From a checkpoint of a small mixture-of-experts model trained on Wikipedia: width 192, 27.3M parameters.
Below are experts of layer 4 (counted from 0) of a mixture-of-experts language model. Rows are named router (the router's row for the expert), gate (a neuron's input weights, with its number), up (a neuron's input weights, with its number) and show model dimensions 0-191. Each number is 128 + 32 x the weight over its row's rms, rounded and kept within 0 to 255.
After each expert's rows: a language model's description of what the expert responds to; "mostly gets" lists some tokens that are sent to it at least half of the time. This comes from a sample of Wikipedia text that the model never trained on.

# expert 0
router [127 184 162 152 132 162 140 137 146 183 128  85 125  73 159 101 175 102 116 113 141 106 161 168  83 138 130 149 148 107 170 151 135 187  43 180 134 122  61 170 130 116 142 110 110 168 149 112 126 120 113  86 118 162 104 117 160  89 139 164 138 156 107 144 139 150  83 131  96 129 130 158 128 147 152 128 160 107 191  60  63 112 192 121 122 183 122  89 155 154 111 150 164 116 131  85  52 105 131 148  92 138  94 115 150 142 144 150 120 146 118 120 144 101 108 105  79 138 160  91  82 108 136 129 127 147 129 166 161 142 104 147  81 101 161 126  75 140 128  89 209 150 181 141  71 136 184 100 195 115 122 117 120 150 148 124 182 168 158 130 138 124 194 133 152  82 174 158  79 102  57 103 152 136 110 131 172 134 147 173 110 102 111 170  74 125 152 191 185 134 133 166]
gate0 [164 170 149 162 115 142 116 122 132 150 142 107 184 136 149  94 158  78 198 159 121  54 153 116 136 110 129 116 124 196  46  94  74 137  66 103 172 124  92 153 101 123  88  68 174 114 103 176 118 110 143  93 137 167 151 162  70 182 100 191  96 100 108 105 205 169 101 142 119 122  58 131 115 159 130 203 143 111 113 125 123 102 151 127 168 125  82 134 142  94 113  90 176 111 149 170 141 137 104 140 126 100  87 124 123 151 115 114 130 109  93 119 146 120 118 135 183 118 138 192 137 130  97 116 127  91 171 121 186 131 162 185 194 102 129 147 136 128 112  89 183 118 101 111  78  86 150 140  95 112 107  88 135  66 150 130 138 123 126 177 169 152 156 127 156 124  63  81 131 117 140 118  76 156 101 126 132 122 134  93 124  68 138 133  93 113 185 102 109 105 108 169]
up0 [ 91  97 140  83 103  82 118 158 117 167 201 163 231 135 104 145 116 161 130 110 149  61 118 103 139 104 149  99  76 115 127 135 141 117 146 142 190 164 112 173  88 122 190 154 128  63 139 123 193 167 141  96 169 132 185 178 119 105 153 112 108 148 115 161 138 135  44 143 138 143  81 165 102 100 138 162 130  78 122  52 173 161 131 153 107 118 101 151 100 191 134 120 143 105 145 145  73 118  65  78 102 114  73  97  78 162 192 139 145 127 135 130  84 110 111 146 172 123 156 103 101 128 101 135 128 134 165 104 162  88  85 158 212 114 104 110 110 128 157 115 111 128 148 136 117 116 151 106 125 123 131 128 155 112  53  98  88 128 153 132 152  93 100 160 168 145 141 202 144 106 166  94 110 181 145  99  91 172 116 161 104 142 110 142 126 156 108 135 141 141 119 141]
Name-initial word pieces. Opening pieces of proper names, often foreign or Slavic, after a capital letter, such as Kar, Bor, Zabrze, Kenseth.
mostly gets: " K", " R", " H", "H", " J", " C"

# expert 18
router [113  58 154 144 104  89  86 143 106 137 142  89  67  90 150 101 111 136 163 142 122 103 188 125 146  87 131 146 146 165 108 164 139 131  85  79 137 155 109 101 110 198 163 136  96 105 157 103 130 137 179 105 120 117 195 204 146 107  82  13 109  90 186 145 111 120 168  98 159 187  78 117  80 101 113 143 127 126 138 121  98 113  81 164 150 105  96 138 136 104 138  86 148 145 141 124  88  87  99 138 144 102 110 154 128 108 162  90 104 152 104 188 168  99 122 134 111  60 140 118 137 130 194 109 109 182 180 160 109 140 154  93 152 128 196 132 101 132 135 120 127  86 163  94 158 120 189 105 118 130 102 198 159 120 166 128 140 106 150 144 133  95 115 107 126  64 123 135 124 197  87 135 172 108 144 121  56 107 141 151 101 140 167 111 100  94 144 161 145 109 137  86]
gate1 [114 135 123 136 163 120 209 150 152 127 164 167  94 129 102 123 131 173 115 130 107 110 134 137 116  78 181  81 153 167 154  82 148 182 102 115  54 127 195  97 156 167 157  94 131  92 124  94  78 155 120 133 168 165 156 132  77 123 200 178 178 157 131 161 161 143  82 120  89 146 135 151 175 179  76 120 156 146 126 102 159 179 102  76  66  96 106 112  71 107 105  83 137 100 134 137  89 113 127 171  99  64 146  86  98 127  91 144 208 123 152 145 116 137 156  92 119 106  95  98 102 125  90 180  70  79 146 121 141 142 127 104 144 101 144 165 127 137  99 113 119 181 154 127 113 112 173 145 160 174 183 170 126 132 136 115 131 122  96  68 126 111 136 122 203 172 146 171 119 137 116 161 143 159 131 141 153 118 114  73  67 124 148 107  70 137 102 139 126 161  90 124]
up1 [130 111 174 160  84  90  91 101 119  90  77  90 144 115 130 128 144 156  77  89 115 101 131 159 112 162 126 185  97 162 109 108 178 115  92 132 137 169  96 126  94 126 141 103 183 161 156 127  51 132 127  79 123 117 114 151 173 155 114 128  84  89 128  89 105 170 155  88  72 100  77  49  76 122  85 104 168 142 130  83 152  96 166 170 136 176 149 129 128 113 105 134  97  97 168 148 105 108  94 142 166 113 193 171 104 139 146 134 117 158  95 145 107 100 146  81 161 129 209  99 157  90  99 117 133 123 148 147 124 108 105 132  75  61 176 114  77 105 125 143 148 173 121  86 169 110 122 126 104 109 117 151  98 145 170 164 119 125 147 161 126  64 163 161 118  96  65 173 124 115  98 177 188 165 111  76 176 120 138 149 135 113 162 190  73 120 111 177 107 107 119 108]
Infobox numbers and breaks. Digits and line breaks ending infobox fields, such as Motto: … then newline, or numbers like 3-for-19, 40 km.
mostly gets: " 0", "1", " 30", " University", "2", " 18"

# expert 9
router [125 146 200  93  80 125 150 124 134 128 113 122  99  74 102 125 110 121 100 134  91 147 176 116  72  86 135  97 178  66 134  90 131 150  99 116  78 121 141 103 173 138 122 116 124 101 119 146 104 115 101  61 153 146  71 137 132 127 100 119 106 162 118 116 144 150  99 117 110 143  94 102 138 169 127 137 188 182 129 103 103 147 159  97 112 109 117  93 137 187 110 165 149 103 118  61  93 163 124 168 130 159 171 114 155 161 125  98 190  97 140 182 194  76 130  71 150 109 228 115 100  76  67 157 108 143 126 144 174 142  71 161 125 147  87 164 152 103 131 162 122 169 130 101  42 109 156 104 197 126 112 154 133 127 130 106 171 174  83  81 163  85 123  83 164  87 111 103 134 151  74 154  86 158 167 132 139 122 110 164 162 128 106 188 122 114 150 159 116 145 130 104]
gate1 [139 151  83 107 207  91 111 162 160 155 114 165 132 137  73  84 146 135  83 115 139 145  60 116 129  79 141 107 166 166 148 152  96 161 101 186 113 164 131 111 162 153 125  99  97 122 136  92  98 201  79 167 154  84 136  89 140 151 173 178 146 133 118 110  91 136  79  82 136  90 123 116 129  67 125 108 108 175 110 102 104 156 150 110 143 164 104 174 146  90 101 188 219 164  90 139  65 159 156 183 101 113 136 150 131 122 164 156  67 170 193 118  90 145  95 123 169 100 162 115 175 117 179 160 115 135 116 138 119 142 122 123 150 133 181 129 154  96 157 108 134 140 139 174 125  65 165 168 175 105 138 142 166 103 151 146 115 135 121  65 175 118 126  99 123 125 121  90  85 144  65  75  99 131 147 104 138  73 104 111 106 146 104 114 113 122 189  85 108 129  98 142]
up1 [113 108 135 146 127  66 139 127 128 138 157 158 142 114 169 151 122  74  85  84  96 113 140 117 126 186 105 102 174 163 110 143 138 115  69  86 137 132  98 201  98 143 139 142 147  89  98 174  93  98  84 154 155 118 130 125 170  88 193 104 100  93  86  85 103 111 100 108 129 119 125 127 108 118  75 145 139 153 125 156 113 134 130 113  82 165 199  91 117 119 128 118  86 177 130 105 105 167 113 107 237 134  79 114  79 121 133 100 176 129 130 122 153 159 134 101 165 103 181 164 107 124 149 177 127 150 140 121  83 182 143 187 107  59 145 193 132 119  77 118 116  96  90 134 208  98 135 121 106 141 156  82 145 121 105  88 172  93 171 108  56 146 151 116 175  97 138 139 106 138 118 145 154 215 148 109 121 153 171 130 130 136 144  82  78 128  95 150 162  87  98 134]
Sports tables and leagues. Tokens in football and sports tables and careers, such as Cup, League, Team, Head coach, runner-up, and player name pieces.
mostly gets: " 0;", " Man", " Don", " Born", " Bar", " Cup"

# expert 8
router [105  77  93 140 154 145 177 101 115 126 108 129 131 128 130 142 209  96  72 174 178 161  87 116 154  96 170 158 104 148  97  92 145 115 137 150 134 179 166 207  99  91 136  73 115 136  99 140  62  82 134 120 132 173 144 106 175 147 147 130 165  99 150 106 221  73  95 149  93 131  88 148  63 144 107 114 102 152 131 151 126 124  76 146  70  68  98 117  86  94  81 148 116  84 130 160 131 147 142 116 133 114 131 130 130 114 107 189 131 184  61 133 150 152  65 163 173 195 120 114 118 139 142 152 131 100  92 113  94  57 119 156 179  77 156 123 132 161 160 147 147 125 105 153 101 124  99 183 105 136 109 113 101 145 110 145 152 160 144 130 103 138 142 180 173 151 111 135 131 121 140 155  98 183 138 109 122 129 125  74 111 161  74 146 128 140 136  68  87 155 122 189]
gate0 [160  92 159 170 149 149 107 122  87 112 151 158 171 101 155 149  79 119 106 139 109 134 120 113 195 138  66 175 180  91 154 120 134 132 130 104 161  75 105 145 112 130 127 134 101 134 173  62 126 155  83 122 173 182 110 114 137 170 188  52 188 129 118 114  93  96 126  78  83 173  74 118  94 111 137  97 127 113  75 101 139 117 111 140 126 188 157 102 167 126  97 123 164 107 157 141 163 131 138 119 139 162 133 144 140  71 144 119 112 123 174 132 121  91 176  95 161 170 105 143 102 129 176  98 148 114  95 101 186 135 109  86 114 101  89 124 137  54 162 135  94  94 131 185 128 165  84 104 124  97 191 103 145 152 171 140  65 140 165 181 185 174 145  85  88 129 123 116  95 102 155 177 171 147  91 128  91 167  81 116 129 134 133  79 161 108 160 174 141  79 136  96]
up0 [109 113 148 196 132 132 110 104 155 122  76 190  88 133  99 149 196 128 166 139 112 131 150 156 111 123 138 166 176 162  82 160 107  78 155 102 185 112 122 154  77 115 102 103 122 152 168 149 171 168  42 137 156 121 192 146 127  95 127  99 145  60 158  85 126 182 183 109 151 150 140  94 106 142 160 129 150 116 163 135 134 165 142 162  57 119 111 119 117 143 131 147 141  83 140 100 127  96 142 112 172 153 152 127 122 147 194  93 157  58 138 123  96  92 142  84  31 112 187 161  73 147 125 100  83 158 162 145 157 144  86 174 141 132 148 141 144 151 127 128 138 121  72 117 143 117 138 146  65 125 150 141 108 133 156  79 120 143 130  93 150  93 165 136 124  81 135 138  62 131 156 118 161  63 150 122 132 109  72 141 137  59 116 157 153 118  81 158 174 142 104  92]
Articles and of. Function words the, of, in, a, by inside noun phrases and names, such as Chamber of Commerce, House of Commons, to the head.
mostly gets: " the", " of", " The", " by", " in", "The"

# expert 2
router [132 146 139  86 206 144 104  63 119 140  96 132 125 157 146 133 111 113 116 137 142 117  85  88 128 176 113 148  76  58 113  91 146 133 180  79 157 151 174  99  95 117 119 122 132 130 188 177 148 152 153 151 130 116 194 126  94 204  58 138 184 149 121 112 118  97 140 125  89  73 119 119 133 158  74 114 163  90  79 143 169 149 117 134 114 189 106 113  95 178 123 133  71 160 189 128 130 147 137 114 132 158 105 119 124 110 139 207  98 106 115 123 143 126 150 132 114 123  80  99 116  97 103 162 187 154 109  86 164  84 193 152  85  94 162 131 139 109  86 125 137 152 123 138 177 119  89 160 142 132 176 126  88 108 152 108 117  50 120 121  76 116 140 161  71 204 199 188 111 142 189  81 126 124 100 168 125 120 127 128 161 116  94 114 131 138 139 134 140 132  99 105]
gate0 [114  40 170 103 147 154 120 139 151 144 145 146 107 115 115 107 129 129 140 184 120 140 186 112 152  91  96  71 109 166  99 133 103  92 152 147 202 118 116 110  66 115 106 152 122 151 152 107 152 197  96 143 166 161 154 165  98 142 190 130 115 175 122 153  86 104 105 155  94 173 135  90 123 132 105  72 102 137 132 128 100  81 185 125 116  70 107 121 154 115  98 117 195 111 124 103  74  74 109 100 132 117 123 140  95 117  98 158 168 127  95  96 135 133 144  98 147  78 120 177 175 139  95 135 136 157 172 153 140 128 121 108 181 172 152  59 130 194 149 158 107  88 146 115 119 119  83 183 120  76  89 112 160 176 133 127 183 138  93 136  98  81 103  95  86 142 116 139  94 206 128 202 112 155  90 182 124  94 133 103 115  97 135 151 106  98 127 113  99 127 205 147]
up0 [181 100 164  86 134 170 135 177 119 121  93 101 111 101 154  97 192 147 103 131 121 178 115 171 193  82 157 116 174 168 132  77 128 148  75 164 149  79 115 131 109 101 124 127  72 115  94  95 126 112 111 111  96 162 121  96  89  72 185 112 103 158 102 130  95 136 143 142 101 148 141 136 115 135 142 170 169 183 171 104 104 118 127  98 121 184 101 135 173 111 145 156 121  97 121 107 105  83 145 146 144 101  93 163 187 138 138 105 143 116 125 145 227  77 163 113 146 171 149 150 101 119 133 148 134 150 131 172 152  65 187 128 104 112 162 121 100 116  75 172  89 175 128 133 158 156 142 147 147 105 104 111  86 111 139 130 134  82 182  28 134 146 143 114 122 132  94  94 170 115 173 119 154 155  79 149 157 181  66  98 131 167  99  75 121 161 149  54 110 151 135 114]
Locative prepositions. Prepositions like on, for, at, between after verbs or nouns in descriptive prose, such as located on, For geographical reasons.
mostly gets: " on", " On", " For", " between", " so", " near"

# expert 20
router [123 123  73 139 177  78  93 156 144 136 141 147 110 130 158 124  96  77 135 117 145 138 139 161 140 203  81  83 144 178 150 127 100  85 185 147 111 128 179  81 182 154  84  85 122 131  88 130 228 115 173 174 182 146 153 118 134 145 160 203 135 157 163 135 124 215 105 149  99 166  90 126 106 155  85 150  78 142 108 124 141 109 132 106 111  96  86 147 157 107 152 129 126 134 107 101 163 141  74 144 146 137 100  92 176 112 144 131 102 158 129 127  96 169 115 175 185 185 112 166 100 161 109  96 129  94 115 133  75 141 108 161 157 175 106 114 167 137 140 146 156  86  75 126 154  90 124 132 108 112 119 115 155 165  99  57 197 130  72  96  71 189  61  96 101 131 112 100 143  94 135 145 128  82 120 145 134 136 146 113 109 105 130 127 124 129 118  76  78 121 157 123]
gate0 [164 119  97  68 174  80 110 142  86 141 170 171 140  79 167 120 130 171 142 157 107 135 103 126 142 156 149 129 114 166 123 110  84  73 105 158 138 123  64 156 132  90 166 146 182 123 177  86  87 143 125 165 123 142 131 114 152  81 138 100 192  88 109 100 166 133 111 173 133 140 142 129  81 130 133 131 128 164 158 137 145  84 157 131 116  93 152 129  66 147 137  98 164 121 127 161 167  94  89 119  98 126  75  82 120 139 146  51 135 115  43 194 128 143 110 128 165 144 174 135 110 146 124  69 191 117 168 135 100 112  78 133 134 176 123 143 104 187 104  75  94  59 137  60 132 138  96 115 130 110 109 159 184 139 114  94 102 138 112 122  88 115 101 176  79 133 128 136 126  84 114 158  68  45 108 165 112  98  94 108 138  86 163 168 126 103 132 183 154 137 111  96]
up0 [136 190 202 156 152 151 104 105 167 215 126 165 118 176 129 143 126 113  92 141 117 127 112  86 106 148 169 165 131 155 168 154 159 183  90 138 159 118 115  92 137 169  66 111 127 181 105  93 150 200 154  95 157 103 130 120 146 174 133 138 158 145 117 131  87 161  83 181 159 127 120 177 109 125 137 134  66 105  98 113 130 142 109 143 122 145 111  79 160 112 128  71  55 149 119  76  95  90 184 156 121 107 130  91  46 124 162 101 154 178  89 152 142 144 116 153  64  96  90 148 140 140 109 123 102 141 121 124  85 123 180 117 154 127  71 134 121 154 148 149 165 163 155 109  76  92 150 139  98 137  94  97  91 205 120 173 158 120 101 109 169 154  86 108 122 151 136 114 111 155 203 100 195 169 139  80 163 140 109 102 115 147 127 121 104 161 154 112 158 112 101 161]
Determiners and content nouns. Quantifiers and relatives like that, such, some, many, who, plus content words or word starts after the, such as grievances, residential.
mostly gets: " that", " new", " such", " some", " most", " both"

# expert 1
router [119 175 149 159  91 127 156  96 215 101 140 104 144 136 105 166 148 123  77 140 117  82 105 109 160 115 135 157 106 180 133 141 128 160 113 164  93  85 111 144 120 165 136 110 152 150 112  94  99 148 149 142 152 144  90 115  43 113 141  91 129 187  73  95 126 161 125 172 103 138 162 122 116 108 169 176 169 181 178 117 118  92 149 129 143 163 118 100 145 121 133 135 141 101 135 168  53 192 151 150  86 121 143 181  81 111 106  72 186 129 115 126  39 137 109 120 139  91 127 121 119 122  85 103 107  84  78 138 131 149 131 161  69 133 102 139 161 155 145  94 117 145 153 153  42 138  61 145 166 136 144 102  21  75 116 115 128 159 157 169 116 156 144 133 189  84 138 155 154  93 149  96 102 145  58 118 160 141 122 160 126 117 129 165 109 109 179 124 128 159 135 113]
gate0 [170 152  96 168 130 173 138 117 169 123 152 169 141 132 134 106 176 166 152 111 137 124 118 114 104 153 138 131 142  97 155 203 100 149 153  88 129 137  82 120 142 223 179 129 137 109 116 127 147  81  78 115  89  74 154 110  78  99 145 136 178 136 143 129 138 118 119 130 164 103 122 114 144 152 197 118  69 115 142  68 137 119 141  83 127 135 171  85  69 116 182 159 146  84 154 104 197 149 101 165 128 119 133 147 163 148 133  89 147 163  71 166  97 157  83 147 136 101 182  95 105 144 149  86 138  88 130 138 136 167 102 174  89 148 145 105 162 149  80  66 151 134 190 179 166 108 139 144 149 190 110 127  36 112 114  50 139 163 104 146 117 160 128  96 167 113  92 158 171 148 150 146 128 160  57  79 142  98 114 127 119 140 116 127 101 142 140 122 166 123 111 191]
up0 [132 175 183 115 115 100 119 146 143 110 151 122 142  72 121  37  85 149 103 136 109  84 101 138  86  77  96  99 141 182 112 133 102  93 135 150 152  59 151 103  94 156 109  74  84 141 157 127  99 164 105  99 128  89 138 131 120 116 160  87 123  94  85 164 183 126 129 173 167 138 127 104 122 117  51 138 138 141 145  94 156 115 119 119 102 109 131  68 150 127 156  88 123 115 145 152 153 157 137 115  22 118 103 161 130  94 141  54  86 206 175 131 105 138 135 112  28  74 109 183 147 152 186  89 132 134 103 131 110 119 152  95 159 163 152 145 114 107 154 150 146 146  50 144 140 125 161 155 129 134 114  30 135 135 134  98  96 127 174 126  81 123 201 131 120 103  95 127 105 113 111 131 132 120 147 140 106 126 149 109  77 137 123 114 132 164 148 142  97 185 105 127]
Music and film credits. Words in music, film and TV contexts such as album, song, episode, Records, plus credit roles and song titles like lead vocals.
mostly gets: " film", " music", " album", " television", " song", " Records"

# expert 5
router [134  43 131 143 156 122 138 129 158 117 156 177 173 219 233 112 112 144 168  86 106 126 120 159 109 154 110 199 115  87 159 123 140 156 133 192 125 111 143 136 110  77 124 148 151 178 133 148 192 101 119  82  91 159 112  90 104 147 174  92 141 111 126 139 195 125  86 152  83 167 131 170 118 137 210 112 111  41 124 149 148 120 209 106 139 145  77 121 177  91  92 158 103 126 116 121 138 123 129 108 141 118 123 121 110 128 123 127  83 131  80 163 117  97 102 115 107 189 143 158 127 173 109 110 145 198 130 134  95 135 118 158 151 100 135  89 107 142 140 125 127  90 106 172 102 108 146 139 190 142  98 149 125 153 146 157 203 131 128 148 151 139 111 138  95 143  87 100 143  81 110 171  99 121 148 192 137 151 135 115 119 129 131 202 135 162 168  94 129 103 143 175]
gate0 [161 116 109 125 174 128 134 133 117 117 124  98 207  96 103  90 115 145 130 155 178 147 145 125 104  88 147 132  89 132 133 133 193 139 118 169  83 118  96 171 163 115 143 156 117 115 111  96 161 130 125 102 145 130 114 170 111  86 140 144 144 203 132 126 147 139 144 153 118 137 166 170 143 178 124 119 156 167 117 158 185 101 145 170 121  97 111 127 109  92 140 127  94  48 105 166 134 149 164  93 101 117 154 121  96 166  87 119 122 176 175  87 124 114  70 162 105 137 188 147 131 206  60  98 123 130  99 105 112 207 102 143 146 178 144 124 221 186 117 121 114 123 169 104 100 132 114 104 189 163 145  81 126 139 103 130 165 120 100 138  73  90  97  91 168 159  53 144 141 115 177 112  77 122 196 123  78 153 150 159 129 130  56 123 104 142 161  81 139 143 143 176]
up0 [104 145 113 153  94 114 144 162 126 156  86 118 127 176 124 152 138 143  90 163 156 112 136 113 214 107 180 161 141  85  91 101  66 146 130 171 184  83 131 169 122  77 116 102 162 165  96 159 123 121 147 138 125 136 191 145 138 112 149 154  96 174 108 112 114 133 169 120 111 124 113 124  69  79  88 148 175 126 178 128 136 150  70 125 135  98 128 138 129 166  79 173 124 120 126 129 126 145  85 140 116 116 160 122 148 184 107 131  92 135 134 110 117 119  74  56 154 180 152  89 102  89 156 165 129 150 185 127  85 183  86 164 131 141  87 172 111 121 156 167  76 121 167 149  88 125 137 125  93 134 116 142 134 148 153  74 123  81 105  67 125 138 168  86 148 123  59 173  60 102  75  76  74 110 119  63 117 165  96 105 102  90 113 140 111  76 149 181  67 133 148 107]
Field colons, determiners. Colons after infobox field labels such as Occupations:, Formats:, Fields:, plus the, The, his, her and its before nouns.
mostly gets: ":", " The", " his", "The", " her", " the"

# expert 16
router [139  92  60 178 105 150 126 110 175 128 145  90 112 155  62 126 128 131 166 110 128 147 139  73 104 149 187 113 137 143 150 173  80 127 102 173 132 132 155  59 103 151 136 125 199 124  72 179 157 134 101 137  93 135 157 146 155 122 140 137 126  98 159 142 122 148 141  94 177 186 132 151 150 164  94 132 181 150 134  98 133 115 146 106 133 109 160 121 138  37 156  88 157 166  82 153 103 152 137 126 152 135 126 176 157 107 124 178 124 147 101 190 166 114 101 136 140 141 141  90 168 146 178 145 142 157 167 145  71 153 100 139 162 150 138  96 146 175 139 128 162  80 137 111 195 161 138 165 200 145 123 152 152 161 134 142 106 132  38  92  73 159  95 162  66 109 173 127 125 154 127 178 115 153 135 119 112 190 170 124 149 113 170 187 141 132  48 135  93 113 147 154]
gate2 [158  63 123 112 160 105 155 149 167 195 119 145 104  77 122 118 122 135 136 177 115 148 153 152  53 166 138 118 147  70 170 216 124  84 127  89 121 155 135 138 175 165 124 115 118  98 112 134 143 146 108 128 149 117 165 167 141  83 138 152 146 138  90 141 154 177 112  51 137 174 150 160 137 158 141 110  95 141 105 115 143 148 146  97 128 122 121 152 120 195 115 174  90 129 135 143  93 165 128 146 132 111 121 142 116 158 132  84 201  86 147 138 170 160 171 170 160 172 176 103 145  97  96 162 194 147 139 134 147 193  94 124 150 151  74  81 166 145 134  84 148 146 135  85 148 140 152  74  96 117  62 114 171 158 159 136 111  91  75  89 100 123  95 112 108 162 112 172 107 120  50 168  97 118 137  79  63 138 159 152 121  82 101 115  95 167 168  77 102 165 135 114]
up2 [180  85 104 169 124  96 182 142 115 103 141 104 157 187 148 112  70  99 104 127 109 138  70 135 144 181 136 125 125 119 100 159 114  88  88 156  93 163  75  70 124 171 139 154 138 156 196 118 138 125 108 126 124 169 209 136  79 110 113 101 179 137 105  77 111 157 182  36  87 132 152 179 101 100 103 129 119 183 110 153 139 208 159 128 120 143 104 108 116 120 194 152 112  78 114  97  84 132 132 158 179  91 167 124 102 168 125 174 111 145 163 137 124 190 144  95 128 132 136 105 140 123 124 114 152 177 118 145 153 149 136 128 191 137 106 108 154  81 147 121 185 137 161 110 120  78 168  70  76 123 191  78 124 111 138 106 155  91 117 143 103 184 149 108 136 154 110 104  61 116 199 121 187 133 123 118 110 122 116 128  93 141  91 144 132 113 137 151 105 145 120  90]
Biographical dates and places. Life-date pieces like –18 and –19, and biography or place words such as born, died, created, located, San, Church.
mostly gets: " San", "–19", " Location", " Church", " William", " located"

# expert 10
router [ 91 104  87 163 180  70 127 191 181 133 125 180 186 154 119 137 135 126 129 126 133 116 151 149 113 117 100 145 104 151 148 123 107 110 159 144 160 117  78 144 113 137 100 149 118  98  79 144 183 132 157 183 136 162 110 128 177  98 139 186  93 107 141 139 109 111 184  97 121 113 115 165 111 141 157  92 163 113 166 182 118 134 116 106 123  97 130 126 179 143 116  89 118  95  82 137 157  77 143 109 134 103 113 125 164 126  62 172 136 109  52 135 122 165 144 157 166 120 105 201 166 162  70  64 151 138 138 124  96 148 137 115 124 147 127 135 182 105 168 128 195 151 123 104 211 117 101 123 101 132  99  79 169 192 125 109  59 111 102 155 173 122 153 109 137 145 131  95 141 175 147 156  97  97 142 173  66 115 162 123 170  68 162  63 136  90  79  71 108  94 167 143]
gate2 [117  92  82 134 139 138 195 171 134 101 122 159 142 110 110 156 153 144 113 148 143 107 114 158 107 168 138 115  79 163  86 102  82 112  84 124 117 170  80  93 109  90 140 150 164 154 144 103  86 110 109 117 145  55  83 154 153 191  92 113 175 101 134 138 144 151 157 104 110 128 138 106 100 101 144  80 107  97 158 103 102 135 121 142  58 131 160 103  61 116 204 115 143  76 111 110  96 127 166  93 116 158 107 143 101  80 114 168  73 134 136 138 138 202 116 159 153 170  97 138 168 177 161 137 177 143  93 112  85 165 146 150 126 103 142 118  81  76 119 174 149 150  64 119 160 109 151 166  98 168  99  28 144  73  73 177 168 129 128 153 116 125 176  73 121 157 104 122 155  75 125 166 120 125 127 176 121 182 116 126  68 157  89 103 122 134 120 134  98 149  92 120]
up2 [101  61  45 128 138 104  94 127 115 128 145 112 164 145  94  98 111 138 184 153 138 142 113 121 155  85 154  87  99 166 169 147 194  83 183 156 124 111  82 139 127 108 150 156  81 139 145  68 108 107 130 160 146 115  99  92 138 105  90 139 142 143 133 103 138 141 133 108 151 130 155 160 128 147 181 146 120 155 122 184 171 115  99 109 172 146 160 140 126 151  81 118 154  75 166  95 103 108 119 116 218 186 146 178  68 122 109 103 184  97 125 140  91 110 162 102 147 146 151 109  66 103 149 190  90  67 134 107 126 135 124 154 201 150  88  88 176 122  76 120 141 128 130 132 169 105 128 149 126 162  97 161 156 178  72 160 190 141 158 180 135 116  98 155 144 135 110 132 179 158 183 140 150 125 176 143 171 177 164  91 145 125 107 151 165 132 126 156 160  87 199 135]
Semicolons and politics words. Semicolons separating list items and closing quotes, plus political vocabulary such as government, Democratic, Republican, national, Party.
mostly gets: ");", " 0;", " government", "\",", "\"", " Democratic"

# expert 4
router [149 174  94 112 119 139 104 104 212 135  72 166 170 169 189 134 117 157  58 122 167 140 126 135 145 157 144  97  79 148 122 159 129  85 197 117 123 138 141 112 114  82 137  99 137 113 129 142  92 178 104 204 180 108  73  82 131 108 218 141  97 122 112 116 112 106 157 117 140  96 153  98 104 200 151 137  98  66  91  94 142 146  68 120 149  68 144  62  63 115 125 113 109 165 148 114 141 122 139 145 143 127 126 133  84  85 105 106 140 116 146  98 113 152 119  90 158 106 123  75  76  99 148  98 118 115 108 109 124 142 158 141 128 112 109 164 155  79 138 190 197 179  80 146 145 120 105 140 139 185  99  58 160 153 149 122 161 142  90  96 138  85 127  83 137 123 125 177 162  61 148 186 125 120 131 158  96 103 102 110 116 147 144 126 109 115 155  83 121  92 139  98]
gate0 [151  80 157 170 111 182 108 117 144  92  92 180 114  99 160 137 145 108 140 128 123  92 172 142 124 122  96  98 114 165 195 103 138 141 133 134 128 117 131 154  70  69 154 134 127 110 105 144  73 145 168 160 128 179 143 130 124  77 152 117 125 146 101 135  99 191 120 111 120 169  86 158 128 120 165  83  90 139 171  26 151 213 158 155  82 138 149 127 121 114 122  85 184 119 149  88 136 118 107 122 115 116 184 134  97 126  99 100 157 159 136 107 150 163  67 102  87  95 142 135 157 149 132 153  75 119 108 108  80 194 104 123 150 129 174 151 175 111 171 119 135 115 134 137  79 150  82 132 107 100 151 151 151 139 198 177 170 140 180 104  86 103  94 132 145 193 178 153 136 119 162 144 182  68 112 120 118 159 178 130  84  80 135 150  52 121 114 101 184 142 123 125]
up0 [135 201 160  88 113 145 139  98 106 174 107 108  99 116 154 113  92 141  75 156 118 124 112 123  88 135 103 178 184 106  94 152  80 110 109 161 139 119 137 143 183 125 152 103  94 119 150 194  35 125 142 116  92 129  80 113 131  97 188 106 113 153  89 130 149 137 104 140 125 126 143 155 149 150 115 135 109 123 159 172 103 138 165 164  32 185 142 122  79 104 114 126  93 127 190 126  98 124 119 164  88 184 136 125  38  75  85  77 102 155 108 110 152 180 150 143 119 171 119  88 135 112  61 183  84 117 144 126 196 159 130 123  93 122 126 114 158 100 119 116 141  93 122 113  63 118 108  95 137 110 148 142 145 114 104 137 191 111 136 137 100 182 133 104 113  49 130 117 105 102 144  90 120 175 124 139 162  74 149 139  72 146  93 190 104 122 135 128 178 143 163 100]
Dashes and list bullets. Hyphens and dashes opening list lines (Genus, Type species, Floor count) or joining compounds like Doo-Wop, stand-up, dome-shaped.
mostly gets: "-", " –", " -", "–", " O", " —"